Weights of a small mixture-of-experts language model, trained from scratch on English Wikipedia.
Experts: 32 GeGLU neurons an expert, 8 picks a token, a softmax router.
Training: a variant of Muon for the experts, 579M tokens, 4416 steps.
Below are experts of layer 3 (counted from 0) of a mixture-of-experts language model. Rows are named router (the router's row for the expert), gate (a neuron's input weights, with its number), up (a neuron's input weights, with its number), down (a neuron's output weights, with its number) and show model dimensions 384-511. Each number is 50 + 10 x the weight over its row's rms, rounded and kept within 0 to 99.
After each expert's rows: a language model's description of what the expert responds to; "mostly gets" lists some tokens that are sent to it at least half of the time. This comes from a sample of Wikipedia text that the model never trained on.

# expert 10
router:68 55 48 54 59 56 47 40 53 49 37 44 53 32 38 38 58 53 66 63 54 45 55 56 59 33 42 44 71 39 38 39 48 50 38 38 49 57 56 72 61 52 51 61 47 59 57 39 47 36 51 59 46 54 38 32 42 50 36 60 26 35 37 42 42 55 42 56 60 32 45 60 43 45 38 46 67 42 58 36 63 46 58 45 60 58 50 66 49 45 55 63 63 62 54 32 51 36 58 62 56 55 49 50 61 64 53 33 47 45 66 49 40 58 66 62 63 54 57 50 45 45 33 47 41 44 44 54
gate0:65 62 63 44 33 64 44 48 43 47 55 43 60 52 58 62 56 54 51 51 45 37 33 51 43 41 52 46 70 48 41 44 62 49 51 51 34 54 40 62 53 62 51 61 42 47 50 44 54 37 48 48 48 37 50 39 37 65 64 37 48 62 51 43 60 32 64 67 57 53 51 46 39 51 52 41 45 63 41 41 48 48 57 50 38 36 42 46 41 22 68 45 57 61 54 43 46 39 41 54 46 53 44 52 62 64 61 54 39 44 47 55 44 30 34 57 60 63 51 45 39 58 50 36 53 60 46 33
up0:41 38 41 47 50 48 42 41 33 50 41 57 62 61 51 41 51 48 45 51 43 35 55 43 27 47 56 51 45 61 45 63 36 37 56 39 31 55 51 62 46 66 55 57 59 56 51 31 54 48 40 60 53 42 74 40 57 35 52 59 57 33 52 41 52 53 51 45 46 53 38 60 60 63 59 36 53 54 48 44 36 43 47 60 66 31 44 43 58 34 44 40 62 52 49 70 44 56 47 41 53 46 61 52 50 55 46 63 48 51 42 55 48 67 37 51 39 30 68 55 36 38 60 58 53 74 55 47
down0:55 45 50 49 60 49 53 52 53 37 58 70 51 38 53 44 41 56 50 42 35 47 64 41 52 54 48 35 41 54 49 42 50 62 33 36 35 44 37 46 57 48 47 50 51 51 64 33 44 46 49 68 49 53 54 50 52 46 46 76 41 46 50 51 70 59 34 63 53 54 37 41 50 50 37 46 56 52 44 44 62 55 56 47 46 53 49 51 47 39 52 40 56 61 62 52 34 35 56 45 47 46 33 58 39 52 43 54 57 58 59 56 46 58 49 62 53 47 54 54 50 64 58 34 58 54 62 23
What it handles: Plus, minus, dollar and brace tokens in LaTeX formulas and chemical charges (n^2+r, H2O)6]^{2+}), plus scattered verbs like attack.
mostly gets: " +", "+", "cy", "|---|---|", " attack", "$"

# expert 1
router:64 53 47 53 61 60 46 35 47 46 35 52 59 50 44 42 67 44 61 34 52 74 55 70 49 48 38 38 53 46 59 42 42 46 54 49 48 44 49 44 55 43 35 60 61 73 54 67 47 49 57 55 42 66 57 39 34 46 47 61 39 41 56 47 59 59 41 54 57 51 45 40 43 46 37 43 42 50 41 51 60 43 62 39 56 43 61 51 57 46 58 48 56 43 61 38 48 47 54 52 63 63 63 59 54 41 61 44 30 58 52 60 38 46 63 52 64 45 49 47 49 53 40 48 53 48 53 44
gate0:60 59 58 55 45 55 45 63 45 43 60 48 46 53 35 30 52 37 50 44 62 46 43 53 41 51 44 80 53 45 49 46 44 63 55 48 39 43 56 52 49 43 17 61 44 51 46 46 32 48 29 27 30 47 40 41 50 54 44 50 43 46 41 47 43 49 54 53 38 50 75 43 48 53 50 70 50 52 47 53 61 60 55 38 43 39 42 40 54 62 59 52 50 39 56 42 62 53 49 76 48 57 49 37 47 48 51 36 36 63 47 54 63 47 59 54 38 49 55 33 51 41 54 44 66 44 43 50
up0:63 51 48 51 43 68 47 51 68 40 50 75 40 44 41 58 55 36 35 59 51 46 60 60 65 62 49 48 55 55 64 53 42 54 36 40 32 35 50 57 39 48 58 47 37 42 38 66 63 64 77 56 44 46 37 52 30 55 49 54 72 44 28 59 52 38 57 41 42 68 50 63 56 47 27 50 68 60 58 35 50 42 38 54 42 44 33 44 49 29 53 49 38 55 57 56 54 49 43 52 58 32 60 67 78 58 47 50 52 49 56 70 69 56 40 46 39 57 44 40 40 49 55 36 53 48 50 63
down0:56 60 42 57 43 58 58 62 38 56 37 44 44 47 38 31 57 53 71 40 50 51 45 44 54 56 57 68 66 41 55 52 57 41 55 54 54 56 60 64 60 63 33 62 42 52 41 46 37 53 49 59 42 48 46 33 67 42 66 58 49 59 39 36 60 51 58 55 57 65 66 46 47 46 44 38 43 39 54 40 58 43 47 42 46 58 57 35 61 61 58 35 55 52 47 45 54 40 48 41 42 55 46 60 55 48 41 55 31 56 57 62 44 49 39 49 41 55 42 45 49 51 29 60 28 57 46 70
What it handles: Colons after field labels in infobox-style lists, such as Date:, Occupation:, Builders:, plus some label words like name, type, include.
mostly gets: ":", ";", " |", " name", "ship", " include"

# expert 46
router:53 51 45 47 62 44 44 52 61 34 47 36 70 48 35 54 54 50 48 48 61 55 63 63 35 55 40 36 39 38 53 45 63 47 36 57 52 51 54 50 71 58 44 47 39 48 70 32 62 32 45 48 35 57 37 49 48 36 37 67 49 52 50 44 40 48 42 57 53 52 30 49 45 40 42 32 57 32 42 42 62 48 52 42 78 32 57 55 43 35 65 46 55 52 45 44 25 50 46 53 50 55 47 36 57 58 55 39 73 47 66 53 44 44 51 69 54 58 59 36 53 63 49 50 43 50 61 59
gate0:36 43 56 64 60 53 47 67 63 43 54 67 55 52 51 83 53 38 51 53 71 60 54 30 30 51 37 56 65 50 46 51 62 47 39 51 54 69 33 69 32 44 26 40 65 44 52 41 53 65 49 42 38 59 51 47 56 46 33 30 54 55 63 44 60 45 60 67 40 61 37 63 48 43 51 43 45 58 74 64 72 30 67 50 52 47 33 59 49 35 46 37 30 52 58 47 39 46 53 56 53 51 69 67 40 38 57 54 49 48 51 55 51 59 61 54 55 37 46 50 44 65 44 51 40 71 50 65
up0:41 46 48 35 43 65 42 54 48 61 54 36 54 44 53 40 61 35 43 65 49 52 43 60 47 63 53 50 40 50 38 47 57 44 52 35 48 25 64 57 51 44 62 44 53 43 47 40 60 53 48 64 59 47 56 32 45 76 53 56 43 59 57 53 35 59 50 47 48 45 36 56 64 50 59 42 40 55 38 50 56 39 38 29 56 49 57 33 45 52 52 37 54 56 63 57 72 53 44 55 51 56 48 47 42 65 62 44 34 43 42 48 59 30 46 39 60 46 61 57 67 50 44 33 52 57 45 61
down0:59 37 53 40 49 56 48 55 43 40 48 55 53 60 37 44 59 42 41 41 76 40 57 39 54 48 40 41 49 37 54 35 54 62 60 38 35 42 62 59 53 53 46 54 27 47 64 67 70 47 42 56 57 43 28 47 49 61 37 30 53 46 58 44 47 49 34 54 54 41 56 62 68 31 34 42 58 66 60 55 54 54 76 46 45 41 43 48 47 59 65 41 37 47 48 57 39 44 65 50 64 56 35 63 52 59 56 30 51 56 55 48 51 58 41 44 69 57 53 57 32 53 53 55 42 48 54 60
What it handles: Possessive apostrophes after names (Saltanat's, Chaos'), opening quote marks, degree and prime signs, and endings like er.
mostly gets: " \"", "'", "er", "\"", "°", " It"

# expert 52
router:51 48 64 37 55 48 45 49 67 31 50 47 61 36 39 50 58 39 65 55 30 52 58 46 48 46 42 37 36 42 38 43 35 37 43 38 64 28 51 64 61 56 38 52 45 54 46 59 70 64 29 51 46 41 51 45 35 33 39 65 40 49 47 50 36 40 34 50 61 47 39 64 46 36 52 51 63 54 46 54 51 51 57 44 50 56 64 47 46 41 61 31 64 53 44 42 42 43 68 70 58 45 68 61 68 51 59 47 59 56 54 62 47 57 54 64 67 50 52 40 42 43 30 42 33 53 45 53
gate0:45 41 52 58 48 45 43 66 33 48 53 61 49 33 60 52 47 41 47 39 43 41 56 25 22 54 53 60 50 63 31 50 56 41 49 57 35 59 38 47 54 51 33 46 55 55 41 39 79 46 42 41 70 47 46 53 49 50 46 64 33 50 58 61 56 57 31 40 37 49 54 46 52 43 39 48 59 67 50 54 54 36 40 48 43 57 71 53 69 49 42 46 61 55 47 59 47 67 68 38 65 38 57 57 51 49 57 57 62 28 49 77 51 58 46 59 49 47 42 62 46 32 48 48 62 50 54 50
up0:58 55 35 72 60 50 43 42 42 57 36 63 37 57 57 34 55 46 58 71 39 48 48 64 58 48 56 44 56 36 49 51 60 42 42 43 51 66 50 58 50 55 46 56 54 55 44 54 49 43 40 53 50 37 54 47 65 42 37 44 35 58 42 30 58 49 52 34 59 59 45 41 50 63 64 57 73 47 56 57 72 57 41 43 52 50 50 50 38 37 57 51 37 40 51 64 46 46 54 36 53 46 42 56 48 50 54 41 42 43 65 46 63 56 50 35 57 42 65 36 57 54 40 49 50 18 39 42
down0:56 47 57 41 38 45 45 53 63 42 55 46 73 49 45 64 48 52 43 46 58 48 60 23 61 46 47 37 41 60 37 58 54 47 74 59 33 29 39 48 43 40 52 41 41 39 44 47 73 62 49 43 57 50 48 55 48 62 58 45 70 58 57 62 57 40 35 48 50 65 49 48 54 56 34 50 46 61 43 49 49 46 33 57 51 66 62 50 49 45 61 60 59 62 52 46 27 73 45 59 39 60 58 61 51 52 52 54 62 50 47 55 37 57 51 46 52 46 36 58 50 45 57 49 51 63 66 58
What it handles: Nouns in music, film and place contexts such as Hits, film, series, States, York, Washington, and endings ton, ator, plus percent signs.
mostly gets: "ton", " States", " film", " such", " York", " series"

# expert 41
router:55 54 61 34 49 75 45 43 45 43 60 42 59 40 53 51 50 59 59 61 59 54 57 48 47 37 34 36 58 52 44 48 53 50 43 40 61 48 56 44 47 34 51 58 40 55 54 48 61 59 37 46 45 44 37 46 56 38 42 65 54 53 44 51 46 32 45 66 50 48 36 75 43 34 57 32 63 57 30 42 49 41 45 44 54 45 54 51 53 33 65 51 57 42 60 38 59 38 51 52 64 60 45 63 46 51 56 37 64 50 51 59 49 54 49 59 59 53 64 50 36 40 46 35 48 52 40 48
gate0:38 40 62 53 53 43 58 52 56 58 51 52 64 49 41 47 61 32 55 32 43 47 44 59 59 47 34 39 52 39 45 61 67 48 53 59 36 49 58 51 58 48 44 38 47 70 49 48 51 43 50 62 68 51 42 56 57 55 65 44 67 60 68 38 37 39 50 44 59 38 58 47 60 38 40 51 58 42 41 42 59 62 57 58 51 60 46 61 51 46 58 55 62 41 41 61 43 47 51 60 55 31 41 53 43 51 46 55 36 33 65 38 47 42 55 46 35 66 72 59 50 59 56 56 59 43 30 52
up0:58 38 62 55 47 30 44 55 52 44 50 25 66 64 51 55 50 68 54 45 48 29 52 62 43 58 59 58 43 46 41 51 39 60 42 41 36 42 54 74 59 68 39 57 52 50 58 63 38 42 55 54 67 66 35 38 57 51 47 45 29 62 37 31 44 72 57 42 47 56 40 46 70 67 48 43 59 44 43 46 51 43 50 46 46 40 65 60 43 64 59 50 47 58 59 42 51 39 43 45 48 69 54 44 60 65 54 40 39 53 51 57 59 50 40 49 56 35 57 54 52 37 51 47 60 47 59 48
down0:67 43 51 53 54 41 41 42 53 64 24 21 33 60 50 59 51 66 42 57 48 52 49 35 22 47 66 51 44 63 51 62 44 52 48 43 40 58 55 57 45 59 43 42 24 44 34 68 37 50 62 38 45 58 62 50 59 49 45 66 41 42 42 43 52 60 50 43 55 35 47 58 42 62 41 57 49 58 44 37 48 59 53 49 62 65 53 59 50 39 44 55 49 49 54 31 43 45 29 45 49 49 63 54 41 39 52 42 52 68 37 62 46 44 44 58 54 49 32 43 51 58 48 63 53 53 50 36
What it handles: Suffix pieces such as us in Latin-style names (Gallimimus, Augustus), ol, ic, plus degree signs, month names like August, and nouns like venue.
mostly gets: "us", "°", "li", " ==", " August", "ol"

# expert 53
router:55 58 56 42 47 40 52 41 64 49 54 39 66 34 34 42 68 41 59 43 39 70 54 48 55 47 34 44 59 38 43 33 47 45 47 45 54 53 65 33 57 49 52 58 47 44 56 32 52 55 28 47 55 51 40 45 45 41 42 67 49 43 52 37 31 39 53 55 55 44 33 45 34 46 40 50 50 43 44 42 68 51 42 44 50 57 65 55 36 34 59 47 53 52 53 42 49 45 56 60 47 56 53 52 58 53 45 45 57 49 57 60 33 47 63 58 68 68 52 42 50 60 44 39 34 32 41 34
gate0:61 62 46 49 53 51 51 65 41 44 53 40 46 54 67 45 70 54 39 45 60 66 44 47 59 53 60 51 40 47 61 33 45 44 41 66 59 68 47 39 45 57 55 37 58 43 47 47 40 59 48 65 43 56 57 38 49 54 31 50 60 35 59 38 45 50 50 58 47 54 48 52 58 56 62 36 52 50 67 61 51 56 47 40 62 48 73 42 28 45 71 48 60 33 59 41 42 53 56 42 61 55 51 66 37 59 55 50 50 36 54 61 43 43 38 68 71 30 48 39 45 47 42 62 59 53 62 55
up0:56 50 44 64 57 38 46 42 39 57 67 41 30 68 47 44 72 55 49 71 45 44 48 34 38 50 51 52 34 53 48 31 48 40 61 68 51 54 62 37 21 59 59 50 28 56 59 49 62 55 48 53 60 45 44 43 54 56 44 47 43 40 51 52 42 51 44 48 51 59 55 72 59 43 60 55 65 48 57 57 38 46 39 51 55 46 42 41 67 42 59 50 36 54 53 51 50 55 36 52 27 56 39 33 50 55 48 47 52 51 49 31 38 64 64 51 60 65 64 57 61 63 50 39 33 46 52 53
down0:64 50 50 55 30 49 46 34 52 50 56 59 53 46 40 54 36 68 40 59 71 68 54 59 54 58 54 58 53 53 38 44 48 58 49 48 61 47 43 46 56 50 30 64 53 75 65 38 49 57 35 45 49 44 56 52 31 49 68 55 57 49 38 51 60 45 62 37 60 46 54 46 36 52 51 55 67 43 59 57 40 56 52 33 27 46 50 58 36 47 35 56 66 39 42 69 45 46 48 66 52 41 46 44 51 39 49 30 56 39 81 48 48 43 46 57 32 45 36 46 57 58 62 55 51 33 51 40
What it handles: Auxiliary verbs like have, has, was, may, and word-start pieces completed later, like Com in Composition, ation, Super in Superficial.
mostly gets: " have", "ap", "ation", "und", " may", " Total"

# expert 17
router:56 55 51 42 56 45 36 47 51 43 50 35 68 32 51 40 47 40 50 72 48 54 51 51 44 37 35 46 78 38 50 41 40 32 41 49 60 44 81 43 55 46 36 53 25 55 61 30 56 27 52 60 62 59 54 55 42 62 52 46 45 44 40 38 41 44 38 50 49 35 39 39 38 38 39 55 71 34 45 39 62 40 50 35 45 39 51 71 47 43 54 45 68 48 55 37 50 34 55 59 55 45 63 50 47 64 65 49 33 54 50 56 40 66 52 46 76 51 63 50 42 44 49 47 53 49 46 45
gate0:57 45 63 73 62 53 46 62 50 42 53 57 36 59 40 53 53 51 43 41 50 44 50 54 50 58 48 65 60 42 51 51 19 56 36 64 48 54 55 52 51 52 51 43 35 62 46 38 47 44 52 65 40 63 51 47 52 52 32 47 33 32 27 63 50 40 40 52 53 36 33 56 52 46 38 43 60 36 67 45 70 36 52 32 52 40 41 67 53 46 39 59 51 55 60 62 55 60 42 51 49 38 61 39 50 58 43 69 49 46 51 44 53 73 46 43 70 58 54 46 51 47 44 44 55 38 44 53
up0:50 57 35 64 52 66 68 57 44 46 48 60 54 62 65 69 49 36 52 51 45 53 39 46 48 58 56 56 71 41 54 41 39 51 58 51 65 55 68 68 34 57 52 39 42 64 32 44 39 49 40 49 47 48 49 53 61 63 48 51 40 37 44 56 62 60 55 56 53 40 46 42 42 48 33 46 50 22 62 34 57 40 55 58 35 34 36 46 45 56 40 45 58 59 43 49 49 45 40 38 59 41 55 64 33 50 59 52 32 43 50 47 45 52 51 45 61 46 46 53 63 47 57 60 57 46 52 52
down0:55 54 37 35 42 47 60 35 62 44 57 44 50 54 67 50 50 45 71 33 51 51 26 48 53 47 50 43 45 77 46 44 63 57 68 47 35 47 49 44 43 45 46 57 66 46 70 52 52 48 52 49 72 44 51 45 41 61 61 62 56 64 74 54 30 49 31 54 56 52 48 48 41 57 36 58 37 50 52 69 37 43 67 71 42 54 46 35 48 46 64 47 42 51 53 49 43 31 45 50 52 53 60 46 49 51 48 44 53 38 49 31 40 37 61 55 44 51 28 57 40 47 60 63 51 62 55 30
What it handles: The word not (especially in "not only"), no, only and other limiting words, plus mid-word pieces like der in neuroectodermal.
mostly gets: " not", "der", " no", " species", " Born", " art"

# expert 45
router:51 69 66 40 59 71 50 47 51 42 47 40 73 35 53 41 51 21 63 63 44 71 57 49 52 47 37 53 59 53 34 33 45 39 29 56 49 44 58 55 45 49 37 63 45 53 49 43 62 58 34 62 58 38 39 41 36 43 41 55 55 41 43 37 42 46 49 47 67 34 34 52 49 50 54 47 50 57 41 47 54 38 49 43 47 38 66 50 39 45 46 59 46 48 45 35 42 33 65 53 61 62 51 49 57 49 62 40 37 46 47 53 38 50 29 58 53 56 56 48 48 45 37 46 44 43 63 54
gate0:42 48 61 61 65 58 45 54 39 70 39 42 52 37 71 53 42 50 68 56 48 51 46 57 35 50 63 51 32 56 62 43 56 38 37 54 50 53 58 34 62 42 50 61 51 57 46 47 57 49 48 51 37 59 64 31 34 52 66 53 44 58 41 43 36 63 40 66 45 53 39 54 63 48 60 45 52 48 33 48 58 52 55 45 46 58 48 44 49 44 54 52 64 51 56 44 41 69 32 35 49 34 41 57 24 39 55 33 47 61 68 53 56 37 58 52 47 43 57 53 52 43 38 68 55 42 64 40
up0:36 50 36 46 55 60 51 57 45 58 40 50 41 36 58 57 53 56 61 70 45 52 54 53 58 43 54 66 55 64 42 36 60 36 49 62 57 67 66 43 49 41 40 43 77 34 40 55 53 65 55 37 63 43 61 44 31 28 45 49 41 54 44 67 67 59 50 50 58 40 42 52 48 58 50 53 69 74 41 41 80 49 31 49 31 41 43 38 45 57 39 34 60 51 54 46 58 42 44 59 38 64 51 60 57 52 47 56 50 57 48 38 25 66 61 39 31 37 44 45 55 42 50 63 50 57 57 52
down0:42 44 71 41 20 46 46 54 52 45 57 57 64 34 45 54 48 45 46 37 28 59 49 48 47 57 48 47 56 61 26 50 32 54 58 60 22 36 42 64 50 53 60 49 46 56 43 59 62 52 52 58 38 56 60 48 64 70 52 38 58 47 58 26 38 45 59 34 65 55 67 48 42 62 59 43 27 45 69 53 34 56 70 65 59 70 29 50 55 31 58 68 45 52 50 62 62 57 54 53 59 57 59 48 36 42 55 55 63 55 55 40 75 54 44 74 39 58 61 59 64 59 56 40 41 39 50 52
What it handles: The piece ra and similar r-syllables inside words, as in arbitrary, Flora, rainforests, era, Monarcas.
mostly gets: "ra", "tra", "ber", "dic", " several", "cle"

# expert 9
router:70 61 53 48 43 62 36 54 56 40 56 49 49 52 36 39 65 46 44 91 64 40 55 57 54 37 46 44 52 43 36 42 35 40 39 50 64 32 48 45 61 52 47 65 32 43 61 55 54 34 44 58 64 50 43 48 61 50 43 53 32 42 39 46 17 29 26 56 55 45 48 50 46 32 60 42 59 55 38 46 58 38 41 57 49 40 53 59 60 50 63 49 57 53 65 48 34 47 58 55 52 50 47 65 50 52 51 55 58 59 43 49 54 58 29 63 56 54 61 49 49 66 42 55 43 45 43 53
gate0:50 53 41 49 39 59 49 54 64 41 62 52 22 72 46 51 42 57 46 69 50 28 53 51 22 54 54 54 56 57 58 52 53 52 39 53 46 60 42 48 63 56 39 63 67 45 39 65 54 36 44 75 62 42 48 64 65 41 49 37 50 52 47 53 51 56 50 54 48 58 44 49 39 54 72 38 79 62 41 39 54 56 52 48 51 24 50 35 52 56 55 36 47 53 73 58 55 57 44 61 43 42 39 47 54 55 39 56 42 73 59 62 55 50 70 48 44 52 50 38 35 39 68 44 46 40 49 29
up0:51 60 56 58 65 59 44 50 67 62 44 40 43 40 41 61 38 59 43 62 47 65 47 46 69 54 44 45 82 45 38 46 53 46 49 58 52 58 54 41 37 51 37 64 43 71 57 47 37 36 50 55 43 22 47 44 50 44 53 51 58 25 55 48 47 47 58 58 44 49 39 63 50 52 52 56 36 45 46 45 46 45 61 40 54 52 56 47 38 73 46 50 37 53 80 40 46 49 68 44 49 77 51 34 56 31 64 53 41 68 52 50 48 59 54 40 49 58 31 40 44 36 46 48 50 62 69 59
down0:59 42 35 39 51 54 46 48 40 30 58 42 48 61 49 52 53 48 48 59 66 39 55 62 63 37 53 59 41 55 52 40 53 57 52 39 47 57 47 46 55 57 44 44 54 44 43 47 50 56 35 55 63 60 49 54 48 49 43 60 64 59 56 51 45 51 45 45 61 68 62 47 47 21 54 50 54 36 38 27 62 52 37 44 36 41 39 44 58 40 27 48 52 53 52 66 49 68 32 42 50 24 39 60 61 56 44 47 38 48 51 60 71 49 43 32 57 56 44 44 32 49 66 38 61 58 36 41
What it handles: The -ly piece closing adverbs (Historically, evenly, personally, seriously), plus adjectives like local, national, political, daily.
mostly gets: "ly", " local", " national", "ship", "ities", "ally"

# expert 63
router:49 71 55 44 46 62 52 37 42 40 50 44 59 46 56 41 62 66 63 51 50 59 50 61 49 50 54 45 66 34 41 47 41 52 41 43 48 51 61 59 62 49 39 53 54 59 54 35 50 47 36 50 42 50 43 35 50 35 48 58 39 37 47 40 48 34 50 65 66 40 34 62 48 45 69 46 60 59 37 32 58 51 40 37 58 47 58 63 46 34 63 53 63 46 54 27 55 45 67 61 50 48 39 50 46 55 61 43 53 67 60 56 33 47 36 50 57 69 49 52 42 49 36 40 36 42 26 52
gate0:56 60 37 52 55 60 55 32 63 33 51 48 59 50 53 31 49 45 33 41 49 64 48 51 48 69 53 46 52 30 44 51 34 32 47 40 47 55 47 63 43 55 71 53 52 41 55 67 32 32 52 56 57 50 79 37 59 55 55 50 45 53 51 50 54 37 51 56 53 50 64 43 53 45 64 64 65 42 56 48 52 53 47 52 57 50 43 51 48 40 39 57 47 52 42 49 58 45 51 52 39 72 44 38 51 37 59 62 49 55 56 62 36 45 47 40 43 55 40 47 45 32 34 60 44 55 55 59
up0:42 48 66 65 59 50 42 34 42 38 64 45 50 65 55 47 72 56 50 47 65 60 58 51 56 49 53 58 37 47 38 55 26 63 52 33 47 73 33 38 40 52 55 51 39 55 48 43 39 40 38 51 49 49 68 49 50 45 48 47 46 60 50 44 45 48 62 54 42 60 61 42 41 36 57 38 60 65 37 40 41 52 52 43 44 60 42 39 60 44 49 44 38 44 50 48 37 58 40 60 39 70 44 55 27 56 60 52 35 57 55 62 34 41 61 49 43 36 52 49 57 47 47 54 37 47 51 41
down0:36 57 31 56 50 41 43 61 56 53 39 65 45 54 53 46 38 39 43 49 40 56 65 51 47 51 70 34 51 57 55 44 47 41 51 45 34 42 54 50 46 37 32 55 56 48 61 74 53 35 54 51 59 46 45 38 67 51 49 26 42 32 59 57 51 44 47 63 65 40 36 35 44 47 66 52 34 58 47 59 48 57 58 36 44 53 46 58 56 49 57 39 47 51 50 39 68 53 57 44 51 25 51 48 71 34 50 60 65 61 52 45 53 41 43 55 56 39 55 49 49 45 41 50 43 58 65 50
What it handles: Mid-word piece ul and similar short pieces inside surnames and place names, such as Coulson, Cerullo, Coulombe, Bulnes, disulfiram.
mostly gets: "ul", "id", "ud", "ac", "ana", "ap"

# expert 44
router:55 55 57 46 60 40 35 50 53 45 58 46 62 47 40 37 53 50 63 47 46 69 44 59 56 35 49 54 36 58 40 51 63 45 34 46 50 42 60 31 69 54 37 65 39 49 71 49 47 50 34 71 34 52 49 45 47 59 40 59 50 24 48 33 48 46 49 57 72 41 51 46 36 29 56 41 50 40 35 34 52 50 56 48 47 51 42 52 52 51 59 43 62 44 59 47 55 36 56 52 47 63 66 47 49 49 58 38 46 62 53 59 38 57 20 49 65 48 51 43 52 54 45 44 49 49 65 49
gate0:53 52 65 52 49 51 49 49 46 57 51 28 85 60 59 54 35 37 44 72 64 29 72 51 63 52 53 51 34 50 49 60 53 43 53 54 47 38 43 62 66 41 42 70 45 59 48 33 84 57 35 65 47 37 55 62 49 34 37 58 64 47 47 53 50 49 44 50 47 50 47 59 50 60 64 53 56 51 27 50 31 46 38 69 37 50 62 48 41 37 59 48 44 49 33 42 74 37 63 60 45 55 61 37 69 48 42 58 63 45 57 59 48 45 52 59 38 44 41 55 45 55 44 35 36 55 57 46
up0:42 49 55 48 21 52 41 48 42 50 61 63 56 61 47 68 46 33 53 43 60 45 51 52 44 30 33 40 60 61 58 44 46 44 51 65 62 54 47 54 55 56 54 64 47 46 45 61 29 67 51 65 53 49 51 59 51 62 57 59 57 48 54 68 47 39 52 66 64 53 46 44 66 49 48 53 64 47 52 54 56 64 46 42 67 53 54 73 39 60 49 32 36 57 38 49 59 45 43 67 44 51 44 59 36 45 59 44 39 50 40 65 40 54 43 59 54 57 46 45 42 51 32 55 37 43 60 57
down0:60 43 54 32 59 40 38 44 34 45 58 44 36 55 27 40 56 45 48 46 52 57 68 39 38 38 50 38 39 69 58 51 56 50 48 48 32 55 64 55 66 51 69 53 56 41 50 39 48 56 54 52 53 54 39 46 50 54 44 65 55 50 50 43 45 41 52 55 55 65 49 48 73 53 51 65 49 48 42 52 50 55 55 65 62 46 29 50 52 34 71 51 63 53 53 50 59 51 28 37 69 43 64 51 46 54 66 36 38 45 36 54 56 68 43 53 38 45 71 51 67 60 52 55 52 47 50 74
What it handles: Syllable pieces inside names and words, especially ur after St (Sturmabteilung, Sturgis), also ice, ha, fa, bra, digits in numbers.
mostly gets: "ur", "ha", "fa", "ice", "ju", "cc"

# expert 33
router:50 66 55 49 49 37 32 41 60 38 41 44 55 44 41 42 61 55 56 64 51 54 62 64 54 37 47 52 48 36 40 40 52 40 49 56 47 52 47 63 66 37 38 56 42 65 46 38 55 53 44 63 50 54 44 41 45 46 32 55 52 44 38 37 46 44 35 66 71 31 29 60 41 46 34 36 62 62 56 45 52 44 44 52 67 50 62 45 45 45 46 54 59 56 49 41 57 33 57 61 67 59 39 57 57 64 63 35 50 68 53 66 47 58 66 47 65 64 46 44 47 48 44 44 47 47 37 45
gate0:49 53 74 63 65 72 48 46 70 55 44 54 39 69 58 52 59 32 70 57 51 31 44 46 53 41 42 57 62 34 47 33 37 65 46 46 51 65 67 66 43 56 62 44 61 59 36 32 54 43 40 49 55 41 63 48 55 84 44 51 52 67 54 42 34 40 52 44 56 59 49 54 41 50 39 51 57 56 60 47 63 42 43 58 58 50 54 49 40 61 24 48 51 53 58 41 58 54 65 47 46 55 45 53 27 56 49 41 63 48 61 42 64 51 48 37 56 52 36 54 63 36 42 49 46 61 43 50
up0:55 53 58 48 64 37 52 62 44 42 46 63 47 51 44 62 47 59 40 47 40 63 76 53 54 54 21 34 56 42 47 61 38 60 64 53 66 56 37 41 41 38 58 68 47 57 39 62 38 47 57 48 51 46 47 49 51 58 46 46 33 58 66 61 47 59 49 60 58 35 32 64 57 53 29 66 43 42 48 52 46 34 39 46 40 36 59 42 51 43 39 43 48 69 31 55 61 59 60 41 41 46 49 42 52 50 53 44 42 38 38 33 50 43 44 38 67 50 40 46 48 38 61 60 57 43 74 58
down0:38 48 46 52 56 45 58 44 53 51 71 44 57 51 50 46 42 47 54 60 44 63 42 50 56 54 61 53 19 60 23 50 54 64 51 52 36 57 67 34 48 65 50 74 53 60 48 36 61 55 58 48 44 61 51 58 43 48 52 45 43 48 44 49 49 58 39 44 56 56 67 52 41 44 73 52 46 50 53 61 51 30 59 42 31 44 70 53 44 51 64 46 59 51 62 55 37 52 43 51 54 60 35 38 64 65 49 48 59 55 39 43 29 50 60 58 47 58 52 53 61 46 46 58 52 51 60 56
What it handles: The piece ja (jail, Adjacent, Ajay, Kordjak) and other mid-word pieces like ent, ous, st, tro, plus dashes.
mostly gets: " As", "ous", "tro", "ja", "out", " office"